{"num_hidden_layers": 9, "hidden_size": 96, "n_experts": 32, "experts_per_token": 1, "d_expert": 128, "d_shared_expert": 0, "hidden_act": "swiglu", "moe_layers": [1, 2, 3, 4, 5, 6, 7, 8], "router_score": "sigmoid", "normalize_top_k": false, "routed_scale": 2.0, "balance_loss": 0.000576, "balance_bias": true, "scale_expert_input": true, "init_std_router": 0.0199, "lr_router": 0.000724, "num_attention_heads": 3, "num_key_value_heads": 1, "head_dim": 32, "vocab_size": 15098, "norm": "layernorm", "norm_place": "pre", "norm_eps": 1e-05, "positions": "rope", "rope_theta": 10000.0, "rope_fraction": 1.0, "qk_norm": false, "attn_scale": 0.177, "tie_word_embeddings": false, "parallel_block": true, "init": "normal", "init_std_qkv": 0.0509, "init_std_o": 0.0, "init_std_up": 0.0509, "init_std_down": 0.0, "optimizer": "soap_variant", "learning_rate": 0.00492, "beta1": 0.95, "beta2": 0.99, "weight_decay": 0.021, "lr_head": 0.00805, "warmup_steps": 200, "schedule": "wsd", "decay_fraction": 0.571, "decay_shape": "linear", "final_lr_fraction": 0.0, "batch_tokens": 32768, "max_seq_len": 512, "doc_mask": true, "train_tokens": 227800000, "max_steps": 6952, "dataset": "wikipedia_en"}
Below are experts of layer 4 (counted from 0) of a mixture-of-experts language model. Rows are named router (the router's row for the expert), down (a neuron's output weights, with its number) and show model dimensions 0-95. Each number is 50 + 10 x the weight over its row's rms, rounded and kept within 0 to 99.
Before each expert's rows: a language model's description of what the expert responds to; "raises" lists some tokens whose logits its average output raises strongly, later layers aside. This comes from a sample of Wikipedia text that the model never trained on.

# expert 7
Description: Word-start fragments after S. Short word pieces right after an initial letter, mostly S or N, beginning a word or name, such as s-id-ereal, N-um-erous, S-ey-mour.
raises: "ar", "ad", "il", "ig", "ement", "ur"
router:66 56 48 44 49 39 33 59 39 58 48 63 47 57 45 67 37 33 59 48 37 50 52 60 43 68 51 47 52 50 59 37 40 49 66 47 61 49 59 46 56 76 53 52 38 54 45 55 30 49 55 63 48 44 43 34 49 50 59 37 40 39 52 50 58 48 45 52 72 46 53 59 70 58 45 62 65 51 33 43 50 63 49 50 36 37 37 65 55 44 75 55 49 44 54 50
down0:38 37 54 56 49 36 59 51 55 64 65 59 44 58 55 55 30 46 53 36 58 47 40 54 54 35 42 46 58 60 44 57 55 67 42 70 42 43 51 37 47 50 56 42 65 36 56 58 69 50 66 67 53 54 38 41 45 71 49 61 54 47 51 68 43 59 50 46 31 53 24 62 45 58 60 54 39 47 45 53 47 42 57 36 59 48 43 30 47 38 52 66 60 41 44 51
down1:57 42 52 44 57 48 48 57 25 68 46 66 41 51 38 65 66 64 58 47 54 29 46 40 55 51 43 53 49 40 32 53 71 60 48 64 46 42 57 66 33 63 56 34 56 48 50 50 41 51 62 63 51 58 46 46 51 50 50 54 62 28 52 53 64 59 47 66 49 51 45 37 40 45 56 43 42 48 53 46 36 55 57 42 68 64 55 54 44 39 43 41 28 39 49 40
down2:58 31 70 45 58 36 55 49 63 59 40 51 47 60 59 48 43 48 47 39 52 37 54 46 61 39 40 32 54 32 45 45 53 65 44 45 59 57 48 43 60 30 43 43 49 52 50 61 57 58 47 46 56 41 49 71 58 34 43 50 43 58 47 64 28 44 54 61 47 65 67 43 74 50 34 62 54 40 47 37 63 51 59 61 36 45 57 35 43 64 51 40 54 51 58 41
down3:73 56 49 32 41 47 40 26 64 51 51 50 51 60 43 34 39 43 60 41 44 44 45 38 69 49 48 39 58 47 38 49 52 61 45 32 56 55 48 45 45 43 43 41 58 61 46 31 47 57 51 42 57 37 39 53 56 66 34 61 64 57 56 74 44 56 54 38 42 46 60 34 54 53 34 46 56 45 41 35 40 53 53 70 52 68 49 67 52 50 54 54 53 34 46 55
down4:45 41 50 40 48 51 42 58 61 43 41 55 53 50 37 35 61 52 64 57 39 52 46 49 32 47 66 52 64 63 49 44 38 41 66 48 32 55 69 42 40 42 48 59 33 59 75 53 65 63 54 38 21 45 39 46 50 40 54 48 55 36 63 34 63 47 61 37 62 46 55 39 36 44 55 50 54 43 47 44 65 53 56 44 53 56 52 36 68 54 50 60 45 54 39 50
down5:40 40 56 60 60 62 68 35 43 49 49 57 62 48 42 23 49 61 60 50 51 37 47 48 52 44 38 72 48 58 67 55 36 43 61 32 41 48 50 60 45 49 27 41 51 47 47 54 33 50 48 59 31 62 40 53 65 34 48 52 69 48 52 56 41 42 54 35 42 53 48 46 44 56 59 66 59 37 35 53 57 37 70 55 46 67 53 43 51 48 40 49 49 45 52 60
down6:53 50 40 64 52 46 50 68 36 61 53 56 35 56 44 45 51 44 38 47 59 45 40 65 46 52 40 47 39 58 36 38 32 53 58 59 57 48 37 62 49 70 47 63 49 45 51 82 51 53 41 70 61 34 63 35 46 44 58 45 49 64 54 53 67 40 63 44 53 40 49 51 51 48 48 37 28 40 31 41 49 55 60 45 57 41 52 50 68 61 61 52 52 60 56 55
down7:74 44 51 35 38 45 51 34 42 70 51 58 41 37 45 47 53 56 59 58 54 57 60 39 57 59 71 56 45 54 29 59 34 48 49 46 44 54 50 63 42 41 56 39 39 42 32 52 59 36 50 55 55 51 71 51 46 62 46 37 58 31 42 34 55 42 60 56 60 34 49 44 45 41 58 54 47 48 25 59 59 47 43 38 44 41 41 57 49 41 55 34 60 46 58 55
down8:50 58 35 43 61 50 67 47 47 26 39 46 40 54 61 61 48 53 58 37 38 47 72 46 46 62 65 41 50 42 60 46 46 56 53 41 41 58 43 52 61 46 48 59 41 42 45 51 28 32 57 45 56 53 62 51 56 60 39 40 58 52 55 59 56 54 30 39 54 41 60 64 66 60 49 42 39 68 60 63 50 72 60 56 50 62 58 51 55 55 50 45 36 33 37 63
down9:51 60 34 48 54 48 37 55 47 66 35 51 62 51 42 66 57 40 47 59 72 34 57 42 73 40 49 54 37 55 58 58 80 59 53 39 53 35 54 37 49 54 45 65 37 38 57 61 46 59 57 44 39 35 44 37 51 54 64 51 65 57 63 66 56 60 41 41 52 54 55 48 48 65 54 66 50 37 57 39 46 46 46 38 68 47 47 46 46 42 47 44 54 46 46 40
down10:48 56 41 60 51 45 54 39 62 53 46 57 53 50 34 50 46 50 54 48 57 73 47 57 50 42 41 29 44 37 47 46 58 55 56 56 47 22 39 59 52 55 42 55 52 58 50 64 54 37 43 64 44 48 35 34 69 45 42 64 42 44 40 56 31 49 34 54 58 55 33 39 31 49 47 70 55 52 50 47 47 46 60 56 27 53 62 40 27 42 46 65 49 40 47 43
down11:41 51 43 50 20 46 52 59 46 79 47 50 51 48 56 51 63 61 61 69 25 62 58 64 32 51 52 57 53 51 56 57 54 29 56 38 46 69 39 53 55 44 54 51 39 39 45 48 63 52 52 54 49 51 55 36 44 45 45 36 53 49 56 45 42 52 59 49 49 54 57 43 60 57 33 51 56 40 33 48 69 59 72 53 48 46 48 55 55 44 43 67 41 68 39 53
down12:47 55 53 52 60 58 60 43 52 50 50 35 38 47 37 44 47 46 52 52 65 47 61 54 51 35 52 50 53 62 43 45 43 69 60 33 45 42 51 50 39 47 49 36 48 42 47 52 64 43 51 19 42 54 46 51 60 50 66 64 39 53 40 43 32 57 52 39 44 50 47 40 61 70 45 39 69 49 57 48 41 49 29 58 32 30 56 58 56 42 58 32 43 74 52 58
down13:49 50 56 37 45 50 47 55 35 48 57 62 31 63 56 38 37 72 49 55 49 43 60 46 41 47 67 60 53 48 69 70 42 57 42 58 34 62 51 55 45 44 56 43 55 48 70 44 44 36 66 54 58 61 55 47 55 50 63 53 42 60 52 56 50 70 36 58 48 61 63 50 40 44 40 36 49 54 40 46 51 64 38 36 56 23 61 60 44 39 69 57 48 45 59 45
down14:47 49 44 49 68 33 55 43 56 41 45 56 50 35 40 68 65 38 44 40 49 67 50 62 54 29 76 47 60 54 58 49 52 52 50 40 46 42 49 60 57 55 54 43 48 43 45 34 49 42 62 44 42 49 51 47 48 68 69 54 65 39 45 55 48 64 74 58 64 33 46 65 53 44 51 45 56 49 66 37 49 51 52 40 47 54 58 41 48 59 48 58 52 80 52 57
down15:37 54 66 53 47 48 57 45 34 45 57 61 53 46 28 39 44 50 70 38 47 49 51 51 38 43 49 41 35 35 37 48 55 58 48 59 61 85 65 53 45 53 57 57 49 62 62 57 47 33 38 30 64 37 38 53 54 53 49 43 48 37 45 50 52 39 50 60 45 50 57 64 45 40 29 47 37 42 64 38 52 49 48 42 52 34 44 53 60 43 58 40 54 55 61 43
down16:45 45 59 42 32 69 62 46 44 42 49 59 59 53 48 46 35 69 50 55 32 45 47 39 48 59 42 59 44 45 41 59 61 52 50 28 37 53 56 51 38 40 62 66 49 64 57 53 45 44 57 51 53 50 55 26 46 35 46 53 57 45 63 49 56 52 62 42 52 50 40 67 29 61 54 77 65 56 61 48 31 51 48 54 71 48 58 39 37 58 48 52 52 37 53 44
down17:51 39 62 58 51 47 41 74 58 50 65 69 66 49 46 33 34 63 56 51 43 29 52 41 43 47 52 56 47 58 55 50 31 44 40 48 51 68 51 30 52 62 48 62 67 53 47 36 49 56 47 45 43 53 51 56 49 47 43 62 43 31 38 57 56 31 61 32 42 42 44 60 43 35 49 37 67 46 55 46 58 40 52 59 26 48 58 61 55 47 46 40 51 56 42 49
down18:50 54 43 44 50 39 40 62 42 39 43 32 38 66 50 60 60 54 48 64 61 36 62 62 68 50 34 71 46 46 52 42 28 57 39 65 35 55 40 48 48 48 61 61 50 62 51 61 63 49 50 58 50 71 54 35 43 63 54 55 59 36 45 56 51 46 42 62 55 41 36 53 59 56 50 49 53 51 59 33 48 61 37 40 50 59 55 61 59 61 51 41 60 60 26 54
down19:39 57 50 66 60 41 49 54 44 65 53 54 48 43 43 61 56 28 49 54 54 46 53 65 30 50 43 49 34 59 45 40 55 58 59 43 68 33 50 44 62 44 44 48 52 43 74 66 50 61 50 28 49 42 38 43 68 47 44 43 52 44 17 51 38 37 56 52 53 57 55 38 51 52 57 34 52 57 57 41 64 58 47 57 50 35 47 36 47 55 49 61 33 36 52 50
down20:34 45 58 49 48 43 42 66 46 57 54 60 59 45 74 53 52 56 43 35 40 66 46 54 55 51 53 53 48 70 59 36 46 67 49 54 43 68 53 29 63 61 29 67 41 49 60 44 50 44 54 51 51 54 48 49 43 55 58 47 55 71 49 46 58 51 63 42 61 57 62 61 57 56 66 71 43 35 57 52 38 31 42 42 56 39 48 41 51 58 40 39 40 68 57 54
down21:54 55 56 59 36 31 60 49 68 45 58 43 40 59 35 34 49 43 71 59 55 48 60 54 47 51 57 46 64 35 33 49 55 44 63 42 42 48 33 46 57 53 38 41 69 64 41 68 57 64 43 56 61 46 40 51 57 46 62 46 26 59 53 55 67 43 48 68 55 63 56 52 59 53 42 40 42 33 33 43 49 38 43 51 60 46 52 47 44 30 45 51 41 52 53 39

# expert 12
Description: Inner letters of foreign names. Single letters or short pieces inside foreign proper names, often German, Welsh or Latin taxa, in tables and lists: Dris-c-oll, Gim-l-i, Forssk-ål.
raises: "ar", "w", "ig", "ad", "ement", "ish"
router:58 40 37 54 49 35 55 56 37 60 34 60 33 49 50 63 39 36 53 34 38 42 64 45 36 63 47 44 61 52 79 47 37 40 61 44 49 47 63 67 56 68 58 61 38 66 51 52 42 51 36 55 59 43 55 47 52 61 48 47 41 41 50 61 50 44 33 54 56 50 53 52 45 55 42 53 63 45 49 28 46 62 61 37 37 46 65 57 61 51 67 41 55 48 47 57
down0:60 50 53 57 53 60 51 48 60 42 25 67 58 46 48 33 50 44 48 62 59 46 53 61 52 46 41 40 59 32 39 55 42 51 34 56 31 57 60 54 46 54 46 47 54 49 43 38 42 54 59 37 38 31 52 42 41 41 44 56 68 50 49 33 56 39 60 47 58 52 62 44 48 45 35 41 51 56 33 32 30 54 49 63 41 38 32 52 41 58 68 32 40 63 47 46
down1:57 39 48 41 46 55 45 70 61 59 57 32 46 45 62 28 68 61 51 57 54 64 48 50 61 68 62 45 56 31 34 43 44 41 46 68 58 59 39 52 55 42 54 42 43 48 32 49 42 53 61 72 45 32 57 58 56 51 34 52 47 41 49 53 70 59 32 47 46 56 50 60 56 41 53 54 43 51 49 66 46 52 72 50 46 56 37 61 48 42 35 57 43 42 43 55
down2:61 63 58 61 52 36 51 64 65 55 60 51 60 45 50 43 60 40 59 50 48 49 47 59 54 71 45 51 36 42 46 55 43 53 61 38 42 63 60 63 53 63 57 63 54 54 43 52 40 59 62 46 51 63 41 55 41 49 68 42 41 42 28 25 46 49 37 59 43 45 63 40 65 41 61 50 59 35 36 48 56 57 43 49 28 50 43 50 52 44 67 60 68 71 46 47
down3:45 52 51 46 53 69 44 52 35 35 56 29 58 53 41 64 61 58 68 41 34 54 67 54 43 50 34 44 35 51 51 58 38 65 37 58 35 53 61 58 54 59 51 49 46 43 42 54 52 41 67 44 68 58 51 53 61 63 58 53 46 40 54 60 62 37 45 53 52 22 55 53 56 42 53 38 56 36 57 48 61 50 43 48 28 73 48 52 64 49 49 47 58 56 39 50
down4:40 45 42 43 37 71 62 57 72 65 40 40 61 52 48 59 48 49 57 55 47 53 41 62 50 48 52 42 53 65 40 55 31 43 35 56 49 64 55 59 42 52 47 59 54 53 52 53 59 63 48 38 56 59 55 47 38 48 44 35 72 48 54 60 51 40 50 53 45 32 68 56 34 36 75 44 50 67 51 37 43 36 53 55 73 48 32 49 37 40 52 48 47 44 62 54
down5:70 56 29 50 66 48 48 45 47 46 42 49 49 48 61 43 60 58 55 67 44 51 60 53 56 49 38 52 48 44 48 33 66 40 40 49 38 37 35 37 60 40 56 41 56 41 56 38 42 59 46 46 39 45 42 44 50 66 33 46 44 55 64 61 53 71 53 33 64 53 55 37 37 57 51 45 67 64 37 69 32 47 52 55 71 51 57 58 47 46 49 38 44 61 45 64
down6:50 53 46 42 83 60 51 47 43 58 53 62 63 60 49 54 46 53 46 43 48 58 33 42 38 38 38 57 47 37 44 49 52 58 42 59 63 40 57 61 55 52 61 66 54 55 55 59 37 60 58 44 47 66 40 55 36 56 63 54 49 49 60 51 72 63 38 40 36 44 56 56 50 35 57 58 61 36 48 32 61 58 50 47 54 83 51 45 50 46 59 41 57 42 49 35
down7:43 55 65 27 54 50 40 40 49 43 43 35 54 55 48 55 62 40 52 64 39 39 44 60 43 57 34 40 41 55 60 33 36 49 49 48 32 45 53 43 47 35 44 38 43 44 53 69 45 54 57 45 25 73 50 49 63 42 67 57 62 49 62 63 53 46 61 40 41 63 41 48 51 51 51 50 44 38 60 35 41 53 59 44 41 42 71 54 63 44 69 59 51 46 49 55
down8:57 61 49 29 58 45 47 36 59 40 35 52 30 42 49 62 55 48 39 33 59 56 45 62 58 41 62 61 53 68 64 44 49 59 60 58 55 34 22 41 57 62 60 47 46 58 43 59 53 68 42 33 46 60 49 44 47 37 61 60 49 59 35 43 56 64 66 62 35 66 49 43 59 48 62 49 57 41 62 60 53 47 51 52 52 63 51 55 46 46 41 37 43 61 58 46
down9:59 41 46 43 55 39 54 54 43 38 67 53 48 55 44 39 44 56 55 42 49 45 62 49 47 52 52 37 64 37 48 59 62 47 47 64 34 60 42 46 39 52 47 27 48 48 54 45 60 67 49 73 55 45 34 60 56 75 45 59 57 49 66 51 58 44 50 45 66 58 56 47 58 39 45 60 44 59 55 56 47 46 65 20 44 69 59 48 54 35 57 35 52 68 47 62
down10:60 44 36 53 57 66 48 43 44 53 51 62 42 36 47 86 66 45 58 46 50 40 52 41 61 53 49 57 54 49 59 27 59 35 42 45 55 39 51 53 41 35 47 44 50 47 46 53 65 73 46 59 53 52 58 46 39 40 47 52 46 59 54 83 50 50 56 59 41 55 39 45 65 47 40 60 56 56 52 35 62 43 39 44 57 42 46 38 39 55 51 36 63 65 62 53
down11:33 48 49 33 57 24 46 52 51 52 60 59 22 46 64 53 49 55 60 35 30 41 52 61 43 49 44 56 58 47 55 45 55 61 52 46 51 49 36 40 42 58 60 49 62 50 48 40 69 47 62 55 45 63 37 56 48 45 42 41 47 37 42 42 59 55 46 65 60 48 50 43 39 59 39 53 55 36 50 62 83 60 51 44 42 63 57 56 51 46 43 49 43 46 39 73
down12:57 68 44 51 74 58 54 47 49 53 65 58 51 60 55 53 47 72 50 64 64 54 61 45 41 42 59 65 43 48 45 32 44 58 61 56 51 52 53 74 38 53 44 61 64 52 31 59 42 29 49 47 48 59 53 44 42 48 61 49 43 64 49 54 50 52 48 46 57 37 40 62 58 28 38 71 35 41 49 48 48 70 48 53 27 63 47 38 53 48 52 49 55 46 56 49
down13:53 57 61 63 58 54 55 42 55 54 73 55 41 54 58 46 31 29 65 51 46 46 34 43 63 49 47 55 45 33 69 46 53 49 57 37 47 46 33 50 36 60 56 44 50 49 65 45 46 70 48 58 47 32 42 53 53 50 46 64 55 42 59 52 47 50 46 31 52 58 45 59 41 40 55 57 67 51 61 36 41 40 60 34 43 52 60 51 42 39 47 72 54 30 36 35
down14:48 34 43 47 54 39 56 38 50 49 41 49 50 32 44 30 43 52 55 54 61 41 53 60 52 34 54 47 53 48 42 56 42 37 59 59 51 13 42 47 54 39 49 63 25 60 33 48 45 43 47 36 55 55 27 57 64 56 49 43 64 53 43 60 45 36 50 56 49 54 54 43 51 53 42 50 43 45 42 55 38 42 60 76 58 64 57 60 56 50 51 68 37 53 54 40
down15:48 56 50 55 56 41 49 46 61 38 62 37 45 70 50 36 53 55 54 52 64 42 65 52 70 43 46 38 56 37 35 36 41 60 36 50 45 43 44 56 45 45 65 66 36 53 49 64 47 41 47 44 47 39 52 47 56 79 46 48 36 56 47 61 33 47 40 50 61 40 31 49 45 50 59 34 42 28 57 42 46 56 54 57 51 47 39 27 52 35 64 43 57 60 41 55
down16:54 56 58 54 52 63 35 44 44 32 48 46 40 55 67 51 64 45 48 64 38 44 51 46 44 37 58 48 52 47 34 39 45 53 55 29 42 37 46 33 43 56 64 62 39 51 67 38 61 53 54 41 43 48 39 49 55 47 63 39 38 57 58 51 47 65 60 46 48 48 49 53 40 37 70 58 56 60 60 64 51 22 23 33 49 58 58 40 45 45 58 66 48 46 49 49
down17:51 54 54 46 57 44 65 36 54 41 48 45 53 58 54 65 49 46 58 53 33 36 55 59 52 44 34 66 51 25 69 45 63 53 47 44 51 50 53 60 43 51 57 48 43 43 31 60 56 50 68 57 60 39 51 30 56 38 74 45 30 36 57 57 53 60 47 51 51 51 63 49 43 44 67 43 64 52 50 41 49 62 57 47 65 40 48 51 47 45 40 23 44 45 61 69
down18:48 60 38 57 47 42 56 56 25 41 43 65 46 38 41 50 44 46 54 42 38 44 54 66 50 54 57 36 40 52 58 37 54 35 52 53 49 41 50 64 39 43 39 46 46 43 62 57 46 41 36 60 49 56 54 50 61 33 32 47 63 53 49 70 44 39 51 72 34 58 56 58 57 41 40 53 40 37 44 61 53 39 45 60 58 42 33 53 24 47 46 51 29 51 63 58
down19:48 62 37 48 48 57 39 61 38 78 53 36 53 38 58 60 51 52 52 45 44 45 49 60 64 54 44 33 68 48 47 27 47 44 49 54 58 65 23 56 50 55 39 45 51 46 47 50 59 65 56 34 52 57 63 37 48 55 45 45 51 52 48 57 54 38 61 50 60 36 36 60 44 34 48 55 53 36 48 35 29 40 43 41 41 57 61 39 49 42 51 57 53 67 62 67
down20:49 49 43 43 29 19 58 62 43 73 55 61 44 45 45 47 55 52 49 51 57 56 53 47 51 52 54 52 51 44 48 40 52 46 51 47 43 61 56 50 67 47 60 39 52 44 61 29 39 61 57 71 57 39 36 52 60 64 45 66 45 38 55 61 41 63 56 48 70 61 48 46 40 64 55 55 51 47 47 54 68 53 57 45 41 51 61 39 23 69 57 46 58 59 40 55
down21:56 50 67 43 56 58 50 28 64 52 66 55 60 49 55 41 48 50 65 65 45 44 63 54 43 63 42 48 41 31 60 49 75 48 30 52 50 56 54 54 45 49 45 46 68 62 45 55 58 43 58 48 62 40 55 47 43 31 52 51 23 51 60 58 46 66 55 41 53 58 62 48 38 48 51 45 70 59 41 50 47 48 51 53 43 46 59 58 64 33 50 26 45 58 48 66

# expert 9
Description: Mid-word English syllables. Middle syllables inside long Latinate English words after an opening consonant piece, such as imp-an-eled, ac-rim-onious, p-ow-ers, inc-idents.
raises: "ings", "abul", "ig", "ings,", "ar"
router:62 71 50 41 52 42 37 60 44 54 34 62 34 49 45 57 39 50 47 44 25 60 50 63 51 49 37 44 63 35 56 42 38 43 64 38 48 53 44 59 57 71 39 58 51 64 62 42 46 50 47 51 43 44 70 41 47 48 69 42 58 44 45 44 58 47 43 56 62 48 55 55 60 52 47 59 54 33 27 42 53 73 52 47 37 56 41 41 53 63 61 45 65 39 56 51
down0:51 35 49 42 48 75 48 30 47 65 53 56 64 66 38 46 51 52 70 60 55 59 53 41 46 54 47 55 56 43 43 64 56 41 55 60 51 63 53 60 69 48 50 35 40 46 49 34 58 66 36 47 51 56 58 41 54 46 53 36 32 49 55 41 63 46 46 32 65 41 39 48 35 60 44 45 55 53 57 35 44 59 63 40 55 42 53 76 33 48 60 57 54 49 40 45
down1:48 28 64 53 60 65 51 45 42 47 55 57 44 29 37 45 43 45 34 54 56 52 42 57 59 47 56 47 59 46 43 48 61 65 63 72 54 38 49 53 58 49 76 45 75 48 52 65 39 45 48 49 50 29 35 43 50 60 59 58 57 34 55 55 42 63 36 41 52 43 34 53 55 48 46 32 55 45 53 60 45 47 40 57 62 39 41 47 69 60 49 45 57 39 59 42
down2:45 59 51 50 60 54 43 48 43 55 39 67 40 45 61 43 67 54 41 45 57 55 39 52 35 58 34 58 47 47 60 47 49 40 37 70 35 50 81 42 52 54 64 73 48 71 41 53 47 26 73 40 52 49 46 52 49 38 44 51 46 68 44 51 47 52 50 43 63 32 40 41 43 55 51 54 48 52 51 44 50 54 50 63 47 58 61 44 50 52 46 44 25 52 36 59
down3:62 60 30 44 42 56 61 48 24 30 38 59 36 40 45 68 44 32 42 50 41 30 63 33 50 45 59 47 36 51 43 60 49 52 54 52 63 38 48 26 42 40 57 55 45 35 64 48 49 61 51 61 52 58 53 39 51 48 51 38 58 48 55 60 41 55 57 61 66 38 43 50 54 49 57 56 45 44 38 41 50 52 33 38 52 35 46 59 32 47 44 38 61 43 53 53
down4:40 62 44 44 42 63 52 49 57 55 52 60 51 46 38 44 47 42 58 48 53 42 42 46 37 64 60 52 63 43 52 54 63 45 31 49 58 61 46 48 38 31 41 33 52 41 55 60 54 49 33 52 45 43 35 47 51 64 38 37 66 51 60 79 52 40 38 64 62 69 41 69 64 56 42 50 47 41 52 46 58 60 60 33 42 48 53 75 56 43 51 55 64 46 49 37
down5:20 48 42 55 62 64 56 43 41 44 58 42 49 47 60 53 47 64 37 60 55 56 50 34 47 56 30 39 34 48 46 49 40 52 53 56 36 38 50 59 28 45 57 79 52 55 38 54 35 62 42 40 49 53 51 54 62 45 65 44 45 60 58 47 65 40 45 44 54 56 42 60 31 44 51 43 47 56 62 54 56 44 38 67 47 62 51 61 64 40 52 33 54 47 37 45
down6:55 43 48 50 56 41 44 75 44 51 42 46 45 60 20 54 45 43 57 48 47 46 56 39 41 60 52 48 49 37 33 59 44 29 67 62 52 54 59 51 70 55 38 48 49 41 53 50 42 44 44 39 46 44 49 58 48 54 61 56 42 35 53 43 64 54 44 53 39 43 54 42 40 42 47 30 64 57 53 67 65 47 29 73 51 47 67 43 46 31 59 57 60 51 64 50
down7:54 57 47 47 46 36 56 50 54 32 40 56 27 45 49 41 63 57 55 40 67 39 52 51 38 37 66 51 50 45 54 61 56 68 58 30 43 51 61 61 43 50 50 50 69 47 55 45 36 29 43 70 47 30 40 64 53 40 53 72 40 55 48 56 47 57 53 58 71 53 42 41 44 52 49 31 53 49 55 42 32 48 47 39 65 48 40 47 52 64 48 35 46 53 48 45
down8:58 47 52 53 62 56 62 62 24 71 50 54 54 49 43 43 51 55 41 43 35 65 60 53 35 45 57 47 39 27 46 47 54 44 48 54 58 61 41 62 51 47 55 40 43 56 43 36 44 47 32 70 51 64 58 29 48 57 44 59 66 47 35 56 59 56 43 59 50 53 39 49 54 49 48 58 51 46 75 38 53 70 59 36 63 47 47 59 61 58 59 42 49 52 42 33
down9:55 43 42 53 45 69 42 50 54 43 56 30 52 58 36 56 58 32 53 48 57 62 35 52 68 60 54 49 41 57 50 63 55 36 44 49 37 63 36 29 48 62 42 26 47 52 61 70 51 53 54 51 66 48 69 38 54 55 59 41 50 73 63 45 59 47 43 56 58 46 54 69 42 44 46 41 27 47 42 61 53 51 41 46 48 60 58 52 58 50 43 48 51 64 52 36
down10:55 50 54 51 46 67 59 62 51 38 70 54 53 47 48 42 64 58 71 56 60 45 18 47 38 47 49 58 64 54 40 47 53 39 56 55 47 57 48 50 40 49 56 41 31 53 51 53 58 76 48 39 58 51 33 42 52 69 39 47 40 52 54 49 40 47 57 67 50 35 46 35 31 48 47 56 39 39 53 51 44 43 62 43 34 60 48 61 53 56 38 47 66 54 34 36
down11:41 46 60 37 56 46 41 46 44 49 36 64 40 50 57 52 59 42 45 83 50 49 57 59 47 48 59 45 48 53 47 48 37 40 50 52 41 43 60 28 29 68 59 53 55 52 74 67 44 49 51 44 72 59 47 39 50 58 64 55 41 36 60 64 59 53 54 46 61 54 62 37 43 51 42 26 48 48 56 65 53 39 53 55 59 50 66 49 53 43 45 46 49 33 40 42
down12:42 47 53 39 37 46 59 42 56 44 67 57 29 49 53 36 46 56 52 48 57 44 53 52 17 55 38 54 48 59 45 62 59 29 62 45 52 42 79 44 36 50 52 55 44 50 69 55 43 25 52 50 48 55 46 56 42 40 59 50 43 64 52 51 54 58 52 37 61 34 52 69 46 60 41 43 49 58 52 42 40 62 36 71 57 60 51 60 48 57 54 49 44 47 61 49
down13:65 63 41 45 66 37 36 52 60 67 50 32 44 43 60 51 46 37 45 39 57 43 51 60 59 65 40 56 35 57 31 42 46 53 39 58 63 34 43 37 57 57 41 57 64 43 30 67 62 52 63 50 41 44 50 43 38 56 32 58 68 49 49 49 55 38 59 40 56 44 63 51 64 33 53 43 51 38 56 44 49 49 53 61 50 52 50 60 37 60 46 64 68 47 48 41
down14:60 53 59 54 76 33 49 35 66 28 43 61 46 56 46 47 62 44 59 69 59 46 65 56 66 29 38 65 51 43 38 48 59 40 54 43 44 37 73 41 51 40 50 33 52 59 48 43 39 50 49 45 40 62 31 44 56 50 47 63 49 53 53 55 39 45 44 64 54 68 49 48 47 44 56 43 54 38 42 47 55 62 63 52 54 52 37 66 57 45 43 39 52 44 59 48
down15:55 35 43 54 50 55 43 47 58 57 46 53 46 55 44 59 56 34 47 46 51 57 44 62 50 62 63 44 46 40 44 49 65 48 41 41 56 26 45 61 45 54 40 22 47 45 36 58 55 46 47 54 44 28 44 44 41 60 49 42 44 51 52 50 42 47 56 54 58 47 52 59 67 70 61 35 63 66 41 44 67 38 39 35 56 50 85 54 38 44 60 65 49 52 46 42
down16:44 51 33 35 51 55 49 40 42 46 54 57 58 50 58 51 61 68 54 56 58 60 74 43 34 58 51 66 48 53 56 43 50 55 49 58 53 47 63 43 34 53 52 56 35 54 55 42 22 44 48 61 67 51 57 51 42 48 38 68 49 34 44 53 60 63 63 51 26 46 54 63 42 49 56 38 58 38 62 54 35 49 55 58 59 51 32 33 65 57 42 40 41 37 47 58
down17:63 64 40 45 47 55 49 39 47 52 66 37 47 38 45 48 49 48 46 46 56 45 29 39 39 37 73 40 31 64 51 42 43 35 61 41 54 39 37 64 36 50 53 52 45 55 66 58 66 57 48 55 35 33 61 43 35 67 57 49 51 52 30 58 48 47 38 63 41 51 37 58 38 63 34 60 45 61 56 62 68 45 46 47 45 48 62 37 51 42 47 58 46 47 41 48
down18:73 69 49 50 34 45 54 54 44 61 56 54 56 67 45 50 38 43 40 38 43 44 35 62 43 55 61 40 51 54 48 52 50 31 58 56 60 65 51 42 49 68 55 40 69 44 54 47 45 65 27 52 44 48 38 26 48 59 36 52 43 50 55 50 52 50 51 44 62 46 33 69 41 66 42 56 50 37 38 65 55 55 58 33 63 40 60 46 54 51 60 58 51 58 63 54
down19:57 47 31 68 42 50 51 48 09 55 58 42 41 49 58 63 51 47 32 47 54 49 66 29 58 56 45 49 50 50 60 36 40 46 56 72 41 49 45 44 49 52 52 44 47 34 44 43 52 58 41 60 53 56 54 43 48 58 26 42 58 36 34 56 51 59 48 59 59 54 46 62 61 58 39 61 51 49 29 50 48 45 58 32 50 48 55 61 48 60 43 67 46 51 51 40
down20:50 48 50 33 37 52 41 49 36 64 63 55 35 29 48 60 32 59 38 55 30 54 49 56 60 53 61 49 24 57 60 58 35 54 47 63 56 51 45 51 59 38 58 47 43 55 60 49 38 50 69 67 44 71 51 50 40 58 74 50 56 50 47 50 61 48 47 51 35 52 33 41 64 51 44 55 43 41 53 47 59 30 39 41 42 38 53 48 43 37 53 45 63 57 44 48
down21:49 48 46 48 43 63 50 50 60 47 53 61 57 61 34 41 43 53 52 53 64 40 52 44 54 28 59 67 53 55 41 31 53 49 56 42 63 60 57 47 37 56 50 55 39 64 61 12 44 46 54 36 48 53 52 52 54 53 39 60 46 54 60 70 56 44 44 52 54 58 47 74 34 55 35 58 54 57 60 54 34 49 54 66 47 37 41 57 47 75 44 56 37 43 47 51